Experts of a small language model.
Size: 9 layers, width 192, 20.8M parameters.
Training: a variant of Adam for the experts, 353M tokens, 11531 steps.
Below are experts of layer 3 (counted from 0) of a mixture-of-experts language model. Rows are named router (the router's row for the expert), down (a neuron's output weights, with its number) and show model dimensions 0-191. Each number is 128 + 32 x the weight over its row's rms, rounded and kept within 0 to 255. Numbers have three digits each.
Before each expert's rows: a language model's description of what the expert responds to. This comes from a sample of Wikipedia text that the model never trained on.

# expert 0
Relative pronouns after commas
router:200096123168128061137105210114108164145149180160141128134124187093175113108114160126124136099132063095121099124113156178140144086099152147115124132156088159132118169127150117126054119182142106160152089139166162144061119109142149102106141152143187095096155200195110106127179086061148200128076062184178127071117175111139183112149177135177129105129091120152120091163137181104117129174080126084127167159110125120149140138154117147122124121091115100103119132120157162127086126143137156159124072106134204093110163145125141172186084164097149116126145134142118108080133130133098084161
down0:116104143115101126122129147081119138140094111135167100164168118148143091137105135052130178118066122124168069134088147080114179129114116078121103186158154112164118150104133123084075085134152115121132019101131080091189139140099078164177107084127128111155084098136067078119144104148121158119182032141118133146097136169095144157181133144148155182132105092104150192203141128180166181126114128097159131148082193119118093109109133106146089160083118148124125131127178134113088074129101166130199109120121066107160119140163091140155132143142092153112099088146114180127153161120118156099
down1:184182137099199128124184110192107076106136125105137111082154112132118186142109102120135134133136145116112162173116097158170098169075165133189150146181125107141106067112116106123177099140165137107175097141186101061110085039069147102142100111169126077112142073126136158098130171057121134158098126110070106122097056125090090122117203157105169133075072095109142136120131088127158171148068145160125123141162177133115125112136119166081157178140098084187129076174140097084139136117155127094127117142110112133139117083088090096123165146144147140119152173121125123164091096138097120154
down2:103193137102110130125130122174130141170150125091105161101095110194113152092071143120130078105158106133115126111131139181072149252106151099163129130117146131134097114229145152130139084161150132209103170196155132121119181145173146125199178135164097088108135129109099122111108169134087146183134128152119198117135115129152104159116101107117145133152106077162124168107160156119117070119093096120154097090132184084129149140203125075084089117135145110121175103091120168112122075134128166141100123077093123106100149095098104151142125109116174110166129190105128132138174112209122141125
down3:144125098108170131128103139166094102111092168137095152209135143148134130165106089166115162155165184130068118118169112097097128126104149169088133162162111069132143150185128136174118088113171106154145116104110132124162178159030072127120107082131121195105181189156191099166113163158120106146123129176167133072099187129113138119123122153102073152140102143091115189176101151057172158169118128124101113132151167142076149133082106128129127100179097116162164121157110158140115171067048127087173091111135104095115132140105110121158126133098068171173116110109122130139137178186103169138
down4:128155081132157097072130094085154103080163141104156163143117106121104099178155144149114150104116157145083107142118140059152107111118107106152105182088123060122067149157118128098192134152137114091094075130123149101120161134112115153099084086150083112130146107127153071153173122123112134135160166107120140233082154120130095166136113157069190148089171122146131101103118173116136090112139155091176116161107151136084121160060139210142134146156157160136139114106133125150102130041096153114092113106101178143207110113121071172151150051120191104153141119199132139091102111084113130095
down5:147143130179083072114121148172152120039063125117122144093079107127144184096132054123140182131114224115125146130140094125122124113133142097165108114144106136109127202139098140164064107083161102106099068153088136068092149179130144133146114133106148111152142068126152117151163117141111067104181104061129118124136129156057126101130157127110159171072138102152108133073119129108088148128179076135122118175058173166126143142154146151143155158122072160153141160083165102168088157093115170132159104136140100132104159086148138176153136116093102165062081117093138097137157126121199097125
down6:106168130151104132126108167109149134136136119148154099149135141091070067089103071159176139131106155137121067122155179133112070191136116089091165171106124139111127114117193098148202130119104084169098180150092177191099186134139063153108109166115118149167178125112080103118163168116131160118141105120083181115119157095137114156158131131112084185122139168215130135132080137179099120127068166125119135121132118096087118128157130102166164173166102119098146071116165082135088132097120148124121098070082110087070135163103108091154131142153190122171140114127141097054148138061117185130
down7:135151132127188165141138138133144138088132148113073153134091099165181099099129174207113124149127176116113143144114164115065154126155137112158128107178146135146087097138124111211129179117127096169133177105113113117125185162129136117150095107172150115118154090149159172133083115133077123173159155156150096138119088075092095161181122152137154082137080196109134150104101130123127078098168149098139114166120168179143148104157128139131128057079110153074098142104145170078181151176123156077097132049091161191114115067128191156193131073121107190140116161163162130179163123151116102123
down8:081127147088101160137134165102155094150125158134201151142177163137157105069119158143141096124098149145119115166135098152124141177158110156166095166172161112125148160123142077167151126078211113083142062149147136173174165071145120095161165050178094174127123204162138124099047081109113158093189160152123101197151106086107095149085157113189142104094118122126102113133127130140117101114148092091178121143100146099126144149102117117124123156173101165132151089125076096107174193153136157112091134112159186096185139113136140145168124164134144154147174188120150131063139117125142107083
down9:131098162074195118154172072113194119142082140079140138099125140135149180121126155165142091146158155132154110119178127128138131136123168163118088079159177136123152112110109059204086042087153136125146103152100121115078108161087157116136164067105158138151099130186136115150110133078102116129155170150138087191143091149104148130077107068086121129060082112088100121085107068107114146123181151127157162182110152143071120121150136110163140144074081124095135165069096128105169068154139176130129096109133139104085090122095118151066098172107064150149081143105126114186122149136129135131
down10:104185101155093130099136093117039124111115151127121173117140183121154127091143060057141111182115132118167152113157206101132146105133127096115148150118107145118142123162152102114213069102155116149082107107156184171121115136174108051101125117130121131146150122123072156115143128091133074085104127195131179158156125142115149145109141148185179160121130148141115084121156106138099075047185112138097127104089161166151098110142111161140117132092106120178170093163141057142127110108086072093085097122150157144078175068104133119130147098097146120088142142106141104055110129081158120196
down11:110114121148108151121148137199178120109116143086131091164140169089156050096113107165119114173123183114166040117122133112192189087145127136105191118127157088153140155116121059144131141076135159140098122114069152172146108138117129116133170148146175179167145115112171102161168126159137135138104148139125141099112136124118084122150137114119142223138144111150152186138087079130136132155076131177193079180090107075155099107122110118099144155196230074076044136139125083110156119164165117102143139150090096151093102131114087163121117171123111096157109115129135147130105181117134152149
down12:146138134133172171178160116111189176108196121144112154105180110099116097126102130141078144121104096101099128128138167101068134152141112178155155105089089108180131108096109105076164123113102123121177127118094156131173177153120187137049130134080118112118138154123136135100169095118136120150091100145104142116146083127189142064123152134183107102114143072069185109151070061154126133096131112108079077092121118114132112141126150081143164123131198119115121085156163146134123088166191111145143109057100112132183097122119113115065156193159078150130219152114143094099047107119149143139
down13:109147117121145087089115127149129119086135171064108141104132103129120125139124159120159139160126137116149110074138137171088133100146158062172153181103132106086139158106134111074082109120138147016141139155131085101151049106134092136127109197105130077130204143124113199151137160148115116087139170146125156060125140108132135105130127072123185120161097152127114085138110108141091146144130117137124077106104127138122135129154170126104157191181096160133148124138151193106144084100178139124148105111138231122154135153101221162142140124136141108092135064057119073182099130211114121142
down14:086153145139121114149090155197183112122112112140161085127107192151140124127120089142096140137146143163103185118167139147170110086135144149064145127063146067113168189157130054149069119103206209125082137115097132135144128150135121060093160106076160121116106094121119110194110125124118140140170101124108179136159104119133118141115123097103154168143153152071077116090122059121070142135170104140161097124117183102122157100129128075099146109111120095075175172143077117089141128088133093141136152157070118137174156162148200129151144130091115149123149100082108135046131181113170085138
down15:137129098097187150152121179188082135139125162144132134135114110142119125154152196142189153131163197104101114113167142151118117084139144126077127106156124082154132208116144079165101096141146072093155076057169115127122178083060117132058085164113098152205168109132134125111135115100107115115147142149139057131147139159122116034141118167142130128093111181121090168155119116083099112180116124113064084117155100163155110132096120183125098123130130169188134172111158168135111160103163137109148068113158143128136054145117177106123169135124106119100117128119120121189075102202110138101
down16:106105128123104178108090162110143188122097106126156113130103138140155102104135182155170205135137144129130088192149140158123116094120128136111131117104120050067157178181168135142134157142126151132039135176089147154120124143176147122118111165108136128134099110096148078185169146116073102080061086166111159128089126110177143157126158136173065166143168101124160117188129157111135112160125081070175122127130152179133137061050136131120140134169143136097165120146116130101149148109145109130075178162085152128128161163133113167151114080066191147196127117171051108088117171127140161096
down17:096100168191088221172132147139115117126141164138131099149145104148153143169120125157167189145101122067140135124152097173126156181156183085155105117173131055108201191121185143115123117116083144155148141171106187149127135098156137151099129111172170150182160096130096109200127106158081110142093151151158114145166081082178088093147139151185077156144131117151156176123117082130124146184146160154097106112154142174142144164152171158105069101167073201145149100100173135137102184158144136090148165182123101139133152146133086155123132120129113139112103144130092085123112124093073179132
down18:145152130076240130127160082139097133163111129115158134106171081159131084108130161129142114132152095143153087153132161191063136103144124176095108070138191169125143135102134114114110098159141112175123152155129117125139124054145124146188162127158112147068079155106154122095116148140132162142127129139157178132095152162131132097067108060130084147102107139181153176106091113127096173134170151109179155085176082178188105161124135124099073081183115136147160113037134135102097098085138156138149131109124122130151119135144129120163163164117101085191134091138157138212132165181089159090
down19:131176126099121153138134120148162160069094128182151121127073102129119093088147126097082103141117153122112162159180104150110134126108137075126094162106173144097164151110107198127155197159102137126186139090147193094079043143125138096119121149111170119128107097063097133142094122094048172118096174110137113172178092093155085134144127102137119123077109120120156107104146102183153191122162096157115152145102046144036112125127140122113124154098130105164182139045123119168115098182164128145107101169101147114123191089088106151102134108137092141103124049101129171084135126144121164119
down20:070127148137087106114096143097137122105157135106101145124081114144180136127184140141118141162128129136052149128122093143108084118127148160158150163176139118109123117156135130058110142168149125083141082144092111091039135119136059136179136103115114156195078159069123176169107140074160095093138118117096113151147061063159071107130093140086111110111101100080118150145127196180082176166165160150110087117147073092126130108077113190120123152119181109096122146076064131137187132107106111135143166155083095158101118081142115099126109186130146171135172127124055153138142132092179110093
down21:096054137182116176164157167195116106183152127173131041117130082099131102152165086133120146184151156126070149163104116104109180153127105140132083081156126116115161093082116204131085114169165154105165153096079147119077118130158121116142119117132125111104141147143109111155119142179139136124149133167159113110118090092173157117139110136139115132070077129060144153173101129085184173172136102178145125129146111165061101157118118105118119085172109148103070147066161134056077097145123080151154148160095146096140130086146148162104151190107134173172151101095084116069090163146127146166
down22:132110069140143129138156125088076188106154127123126077114076134129141132153116032147159174170123206087131138127089118126130121137101165134192129134150147179171200099143186113102183137091079123096164111095134087078115120120153113153119147135116126111170141140155111176137151121108095116091132110121078175132126072169144104085157120081119071157117144166122144166153086061134100157097117161123127091162178110148093102118174125165120085053136077143147140106140155145140042065107140196110166111055105098155100125137094123149149129139164054145139097117112119145144158116114116172185
down23:100120157182105103132132173136141174141142111115098108150139113133093126135139080142162101103113139113119023076163181130149158098108176159077131108151165141144142140150132170105137078146116170151104115145104122107171150091103029111135151113067119142160075117130141112131143129126123114169127184070152114078185144163160137128158094167138190202171103102103134102211158093078143147151131185169170124109162169195133139148144163093182125079133140115127167194100172111095150173141110141140121188080140117130088122109089107129074166107136119089169109110085148125181179120154124157142
down24:037108149152058108151202129137165124157190132102148152142126057113130160115148065171112147158105097167096149205128160092206136112151149123117128091141128154163092107143183046115146139118133096145138201115163156116098154127129124151135172167114089122137083155107167177128092170177113105146157082138088073141101102135171145141133173150112161098207130093194116142113147132120124166101105150126127120128143177144139142176137096149076107107137132144130181166106094111097137236142094113198124168090167115117135096109150141108138119122103147069172102110123112147122123112148111130086
down25:160073099139126127113104094086124115181091080155108158116071153128152131094108115137126116145162087135136133153190123115153113166126088153119142049109117115109134113111126147100083160133126131124219097143134101123126163135122105150153162112107072156129138144141147149107108143132122105130119140118138091187146178134114090189096052038051169107114146137108137203124143120091151082179137177154128074138134116164181116120111105124110159132144087118104132084136035124182112121110122114178064189188123059200100183084148189097123105127174128100125072110132105152161146107126120161140
down26:049137136234127137151196157131138136119140100094101131113082090166149107150147054088157151113133211133104174150115136117130111125088073134137132125131166194103142130116103133144156128069157091109199116171155107112138075154143112177106116115134066129092118108173125097037143087184138122122121165210085132134131147211115154194120128167137121108103113114164175141079162153115107105118100103209118060116167128152162133118120186118128135135101131164139152117140120081097123174136123171144133103158146186109161092131099163143151166097150122128121141154110107130180164129135107099108
down27:075167116224090154130178159111136103176138153154095145112136131150114124146143098156138116162075111125124129073098191065098104150111111117130106095138146120153218155110105149111161142166128123129151150070206185120120110096107131140115109099188142192119150137175130099135147118076095153095111109150136087177157155144145105086091115136125038136167162180087133066127137111114168043129168140163130106121137189160118171097118136113139133144073123099116139173165143154133101131077135140152076161142155140144130085108080096077182148191160182175145167136113103108118161088148129133150
down28:104086084094162120110143135149134126140160125104138115112151076128124090170148106115180111124134088190166100117132138138028120116140092145091149080157121179127147139146153131169136110196148138125110152096126141161142108073104061111123145127120117130069102184183159093167104141182110211067142103092171204076080144159115105151141112075145139143188126164138131072126133139153137160148134186122179117107167119148177159116113114123127099146178096122131191159074121123081102165110098108224118131142142127108094095108098091136164155104140126091177177117109117159076156168187097124101
down29:143175104161140183160177102172148126165107111111124159118138146168077138169178134160113151156182120117065200116086079195107134118093165169155106157070073101113142110106079212105090125147141107169119151166082092156149108149133147091121154193136089091154123138078119106069140071102099140135177113115172166128129176158111147149135069196186156085127104100130071150102108146128103104109089165139065111147150159095097123097135143144157139196116117139148123086108104145114165144126096187128126122104056171139122117119158127169108166138157082106064120135071101158125149118102129148138
down30:156152065120177071162094121170103092119090062155124155124170126119184150160151040082064128097124058149141120141111130134099078142088090151182161101134107170163116133118097127121112071168157147123080113131153072137113098149124117155125154049068076112162126107082110075080123168206133133161116115148124146065194074114139181140123134135181184122141117140130130147110116158149134117129084143076152093098164124102170146104173105144094148131133112147079124154161091127156141047095148193113121117129150078149128118121142129081106109157110181132116086168169130123132101095171139102125
down31:099097169085169145129094120105122141153156093185157124118176050148146093136145128151107064110096139116148110214077114134151129129090122156126122142173118151155116105108168097056169128154115156110118123137166161187170143137139105191169109085133113196116099192122144200070069113115207103155175123152137083161119140134114126121106100138142119161095140215123127185153142139146141125130127137117135090112147128121120133191118119164117090131175149158095101142116055127064154130144106105140079108092135179071114146168110119090100098202111138105143120179172084105126148136178109085083
down32:120175161063103113157165139156168059134111156093113111118129171166101109067097160115130141130126145082109089092169147151125124125075137041060064130110113111052192136111125126130072119163133114137137157139128170146091116174087149176119129093125127116111121121153105113109152107156133173095123158143144090113187240068081176102072103131117130204025175118093129132101119083074072165181095130111136060102137118150137114141151145094144105163148177149078144093122120140142165131145119090099119167163103137108094112138150125162117158121135111134121134148133146106130123167112124120176
down33:089120146170153200137091169110129120164162143181172130155122107172117142178149157070146114151151095106142071181150131121120155128125127119131096139173123114096155147128151100077142117101172093092118147127142085112157151095166171116128134165126155173132138139083081116128124139156119126090099090081199142189125055094167100123109074076136086108070129146169096090113065135136129119160100069147164140156144119097217101143174150106125147126139141126157155110132097072156077146165127077187156210137104168195151127169094135108147147142149119092137183127124065103105196097090140148085
down34:149177159101084165141097175102164185119121105123167090131150141168131105103100053128144149159127164083097123148137062107132112091143134072148087179113111112185154186109110126136097142154115153108124137143150127144115160126123135178122034155181152095117104152112066113186097124074122163086136107159134123168126090154147129140151094173140117173142149164114141146134122165097077150105105142158143106122125038185131165098128118133157132110118113135092131155133189121083130150091212144139107099101044132187171132198193158151164181115072114107091152131147120101148109184188145142119
down35:181148140112164170111104152117106146158152131132139121080133098101150110113188146152156130124101151148174121070199173121094165159145080098092135067175142136124111133107035121095139088106151118072148121169162058158152117139095200112119190167099115111128148139107163172154142119069176126094096158122119136173091166077121139131067172098117134139133070137185145117154127070112118093110120172148112116161093178165138120098086164153081132130150120094166187124178149141142155145154091168123114140105125118113038111059070115187088145157107127135114100140124158131148110112079153067138
down36:067136183152122139123209145164150160149116128077097112125142077234133128177105110153131097105164138120156143109131105093176140116096102146177150114157137130122186102102128110115127087091153092102167145151104092103088152094125077112137101160152109109115110147167169188105101120138081149124099122155154109092167127158185144164170116114080109098129079075161188155108164125106127063109161181062120076189117122188134136132123116160131162100051138172124134121130114104058132218119102127112117112095130184095092070114086115152122102120142095163120177145095116171161157101130149137164
down37:171133105097207098086108104182131148147126115125169130133136095159161138095137179129126122110077125188071228136171170136097126134124126125119124157163089064133077084125106117122108145144065111100121140181155051140117087117108165088135129151124107112117075103120079140166106036121107143107142072137155169069129104144118159079120208085108132129138075204140126176130126142153111134108102142138154107094216145136132140122119170083106125119208087169165115162145086101141133161111124107143142068122112181190124134148120101112144062148128120107158160100124123126166105099118126101119
down38:133130150133080142128159126152113108117217132081145134087065123205154163055178078181119148106093137140080117153092135152147140100135184131110142165119076167093100073094139099089137172130143121159079130173132120128160159060160126105133106165160090146108094117092178177136094158177130116124118096122123119091120122154144091134110144139139116144129077073139153151137131140122146125088148142095101141124143080122139135145100143109114081137115121142183189074130091072166096123136103145149095132118181134090152056182166121103112105119131149093150140107072089140114226073033177112092
down39:134116121117132117123119165145106129124104129174160178156098164158109170123141167154124149082136128171149161121171140134128093088214153148135105042090075088171180116122050090162139076143159132177079147123120141066120105073111136155132157153042135135144106104105150131123169088030112153096146118121102159118113168117122123112177160182151127040148128127125145177133174095109117102100149039152120080131090167149129115178140144077097130093136117130168133127149093203089151131156084141088156109187133105130105126151128133172115125111154092157169150170082092134107103164107135119163
down40:088162106100114097089048111061203193121129134112126093126162109106100145200152135109126135140107094122175167143139116093042138145122091133204153113122182115117144132103143115080116095086134131170114144084123122079136124134142077123095147117135152078162104152155102145119115148108135098149143106050133139086073150144169137147076111170132173137165101132092094143154116083140155136108149123175098162129114176099141113086094136105133167138088162128128156119150146147120174112120160141116130115096103135177165116126155149124098131066163117187049191091109090094156054167175065113211
down41:141121131122129090121086110134124109201162152092116139128087157131141148088084089156135174204189114111045087131116152110072101083116114072135131096105114115161107179148139056139121098138095088110134128096156091134082071155114151188076139156087099065110168056125091094098122128165122143136129192179100102052077119095104160134112124131099155083153103135154189167109074139127174119132090125114094133140102109176086166136109151174130117138158097116132161135124121139145069127151159105080143041153160157118174114117129144144165147129102072154156094085102125099124107069168111136151
down42:107048150179104169154197096113118163146114147109142116165100124143148204061171148144134112161138145179145104145126095130152152133158180139106162122096082125117154148205091126126098121169157164143134070173157099138109130126159189115140121150078174188131094073123134167155113102145119116097127139104133136183149149132123199096109072150191157076107174142108122136161139108183150167103107145112129089086165082191108139117110134151088167112144056149159139099118102138133140092146120096159190135133059151139165138092128157111113190168119108131178156070149115129139151112163087206107
down43:170114131126157135137144113182095126164151127162144158161134138121159170182096089119130148112090117090131121110109148153153094103089117159117138109150087082126157136203133074133160165142124170133178181131111128169141085161144126144072107112140091192109163113075123069117158145180185090132105175122113107070098087154089200152082116155144013145134141067139106171092153149103136126200162171146139126113165100117183119139111100138169149150127106224071122087111146090157076124095148101153095160113141122116135171122116101097119136140183134068196117086118117101150141138137123080112
down44:133148116149147139178110130116089174139115097092129181159175096154100062145127118131122088162175122127098137196167153144141111176166114167073120169107178058124073125168144109156113116112119169120112125101140115171102159156120123099128156067154110201102134131176178077092111106122166083118108132125146132135163030120089163121161190101155100125174141086106099133156108098075111102178142175162156108128135131154107136102140107121135105085167093108146120205158118104063107143110142114109082135135126172146180133174100140075148150156159141138209170117139035117091151141153086134087
down45:136148143136156101169080144127133100179190118125114142161137123157143109134146079088152120118114091082119137177115127164142154184096112076091135155165091119138159181114153123102174119157091174144109101067120144159096124131198147081051093047145115091131108121053113113173099170129104086101106153153114119088164146125133102148139123096057054097170121113110131153159071157137165108148116189054079111097118095099136162127128190171156084103124144183124109094141116106133127119077132104078057143122139083113114165167071157141114156112127138130179131080163129079099182166125142111154
down46:138151121133159138099132131084092180081178067071166120146150110125108102136129125170123080108133148080092135169090101133128142168142140098067170148097184084116179150177085131189171159102163106138120119163145178149138185079141159095161137145151132156152181108103177117144194135144130109187162096116133082109085140116089184094085119119209096080103125155134116134162143087109146158145088128164148187119112120115093150140098131095069160151179181131105091133118143058093182127194178174082198144155145147138139144112115113072126108160144134110125169144135120086130071131142137100092
down47:099101213169060078124149118137090126153082117109133119172173143203099086110141111167189121129143093148181135131137108082139108115107136195156106154212129176110121097174086152101153104149076117144170135145118126057156150124176109126146140149155098136097172142100156074126117141119106130114137135063148153122118163085179114107098101133100091168140123149106171134115144188105104137061073101122105181182121113121120087123072122100155148116141074202143115091124125151103068163127082125121090197095172084146104105090145138156111130104102093083170133104141076147130151150101109177165
down48:109095108090167133134123100070130123111162097155134154129078095100190086076088160177119129133133170200085140121115133169119113039158112173110169192124139112126100110128157134189127146094076107115076128120166191092140064132130130108123108128121124144115144128093171140132099077106152161138142141094081080126108139125131129114082158150091110158094117105161116145194148106138124132136149141119178129106166145146203122158181133143143107150192084169131086073114147058131122081120103125172151082089116110169129100185067137072153140197107203128137153155163061144125126075105113167102
down49:121151176108134133092129148129119089121160100109136167146165158119113124156156068125163111136118083122176126194146076154130106138110108137141119142081170177168120129145118124092175078099123199104062116100109157111125167139148110124091138082089096131158116136139139073091155131115057154162063129114142140129095178085160150147168105136137133137146149100120170054137136147218167131105074106107167137135140160132125053071159149103178151164155113103137163119206181118076180179030122096092145133145169097099155167145122108170110116143143096132123124124189107149142062178127115140167
down50:134142092108175094102120084169142143138105140127027108096101129126146144059118108081103122109114124131137180076119140111129121145107061127181103067140132135132124186121063104169136134122106136137148132097149083115085104116120138151148146158066155095128119025181108124068136126153121166094132137133113135167075128105114096146132176108078146098156152149110175138075104092149118039112087145187159143121074123150115172189118152093113137123122133137072100107086115104125102140146149193158109088108139093192167200139087153133153123150148140153177088111178169092188091120141174120115
down51:130157093171121135058149137145062125093147115076150143112139142088123088171097094142153127154163078121122159140129133143133154164041115129095105126160131114091119105152136100143164135122124205110110138129168175110134102126207110048096154126127073062126152037137118101136127101108104127117115169098187094138056149159095133129130098147154116168081118107126158055165134091156179109149068159092129146178148126145164107122115130140173175126164047156131106101161135126154165193072181097092143067117149118146141121145155063099145172144098110136124104134136087137109115191147089137144
down52:116111102091087114152151142123157097182092133089130139165100072103139069144141096104116168117115087162147135135179127157093149125141142186137151120144127136095131088101150151126058112105110145159103171144141095103140101152106103126062134085105111205128077120126159129122162122146194091169100101121153165167143145144198058158113141162148147098189114147081170145139179176159157198089153143073104108140163184143130122130056121110130144126106096081140114165099144091127048088168140160126167048117103082170146081143071117040138152137128178136101137136122141146102156081100131151145
down53:129162054130186120136125132076076065083181118118086147125141107124101108153191129178129098123158123086110142163174080151093164142175150144060074118078126116105097092167157166131138110147119143127087159150175172079128172167133123186126071082120071191178129091132118137131154133095171155121142129113103096166154103154091103127145128187086093115105195120175098133164152145117108173070177140113114080133113152128118126093135170089154120102182181055113137134146120130097147083102135200143115127116132122134095109078141122142142199140097087142074161131118139095122065108166142118101
down54:131078089137117135139142180165139113155079105114075100199098128163132108128119053112066125173190230117141120108105101149119088071134066168134102132119089120116122092162110094162147108180103142139135129117117186119157081172161117178132163110117136161167127062081129112110112086145114117097165145096124092160144169113124124064126102151124129153172133132131119114106151112134066114134186136110117120171116094145246133080179091125074136128101147171121094141151116165140139137119135108077121116138085111114085126101150120090146150072176131057084158138111123107103117177096092178074
down55:147084091102189155130084123135136149164114111166149138175185096150183108119145137215156128144126154155138125108123126140054091124061098134074136081073134092147141139096123186162133119132146071065129107101108146104134129025098150127113078103095146128044147135120125038160120141124136109125157054102182101073151150149124156114159117113143126139133157168149119114156143139135112151076081168125238153162096105142155067133145141188099111143133068113128145143135110135094144144120138135160087149127125121156172103177168104104156134191087127147133087129164120126121135117097184124117
down56:135158147132227086129158062149072130169146121122110034096077133098103156086156153108102128120115194129107143140109130129130118141155133114165099159134144161124127099101114122101107095147088170132130078118149094061108096120124158113181128132132132107111132077087157144079127137095138072151130090109082161145171087219158130097063147084110082148110162072139170161145131092138123143114109091196166123075179158129075145148152131106101072124146160161122160135112144109142118122083151164057103163149100159138152141128114177141137138150176055109099074192107114159169144120138110090176
down57:163149157134109208168093163122087227122085143117147117131124111175141067108111077150187133153134123064077156146170118105113127108056081086158153068107115079117141149195178118124179131143097159151121164116132138195136153176153113080096123130125121131166100113109153093129101150118158144088129092110176141141107150107130147172133129172121066189191152140093138120167145138153156130127046167105162111131185117121186164126185154137152144081170153126088146103161151185141128114087160129138115143088126105138090144158133107128185098106112087122169100072141075146121150161155129151081
down58:171147077093168049142137131168085173166199084112094120069142062149117077130113132104172139154124088189107084109134161157077137136150098136034134077169147159119094151167147160151108101133162116166134137138107077146164121116153095123134161105119117061085151175119162158154139159131138123158126136098141194096108155179131121171126149116121119125177133163146083130137160139061127109141138177126161149093168110097153124093101156158148117096229108129126140128087108158126098159141090135206140138080182142140132108097096083139175144098155152094180178146131149150134134193160114144102
down59:112142169185094134145174214136112086116161122046087145144139091141157148200080108099134122171129096123136152103148144090159109152068114127078125113207205159067156126090126132157165100080152104143138153176157104119114082107123058131126155124145084165111114110144163107093141097128122131092119084116111054127153138143139161127148117124120149132127156095123133150123169176112101152112087085096089142153145133115189110093096112143062089122148115192166137139122111126125103200166147169130106122127142159169179063135139189085167127171103129086143094130119082175089183070138155152114
down60:102103112142061130139100163137191112142148095159128105143126114147130083156129132115100182135113131180061121162149151109165123160116110056111151115143094045090097194118130107114168139161095130092109099199096159192175145103137148104106120143145091145132086163126123153153072099164094186097138088188238189149100091122104181066079143057101146154139129134174134126127095113125082122148092170123116086106182106133129118092096132105134101127166123093119128166106089132146168162084109088172150135147088137128157091133149149134147103099085099157152141085079148141075104183137114140163
down61:117127134168171115105099147093094104110099139183079173109130098083092128112112128128112106121129144162073164136179137130126149102124134146122107176146166082063141078150096121101129112120047183103116169180175105148116121131119107096137087082090040153097059134126114118167146159116160146097104086116162083112105140137119102113109155131157213155168099169125102154124170152156136141124086146110232129124149101139170129114156140094117107123166089177143141169172110109092121117151115107118156079130106173120086117171122081046144072183103107207144189110112065122155137090119157124136
down62:106161149140205122175092109121105162097109151086137120122153087147118138128079137180158177056169191132162142150157141123068123132161132102129115075126111176152112104096137112141129126097157088128151126145155184110188182141134123182164098139126191079186154067121112088157110145133098077134131160177098144142157121124116098114138192132149141141130141139112109165140110109108103140128134088149086131135066157111103203135139118155106145120070179084137149154073119145092151150181192164058198123151113119127108100099066127144167121105113097178120118146122156157172136144192028131091
down63:152090159092184143181180108131169172087076153094160166145184132116095168180160103128136126107113167113131172132088100133123136180158185172131100118177084132091104149097099160106078160145080089162115130082091167085144118157131093171155087121129115074137131034148113117109133128170124157121109105136160159140169119145123133103138182086127121126056120123091141135097122146089191125077137082152130132113139105132093144102137148145117091117170043112095107087124114101154068100117127130094133099123097114161145190102185068209087089118156171140146060174071142133158128138153125106117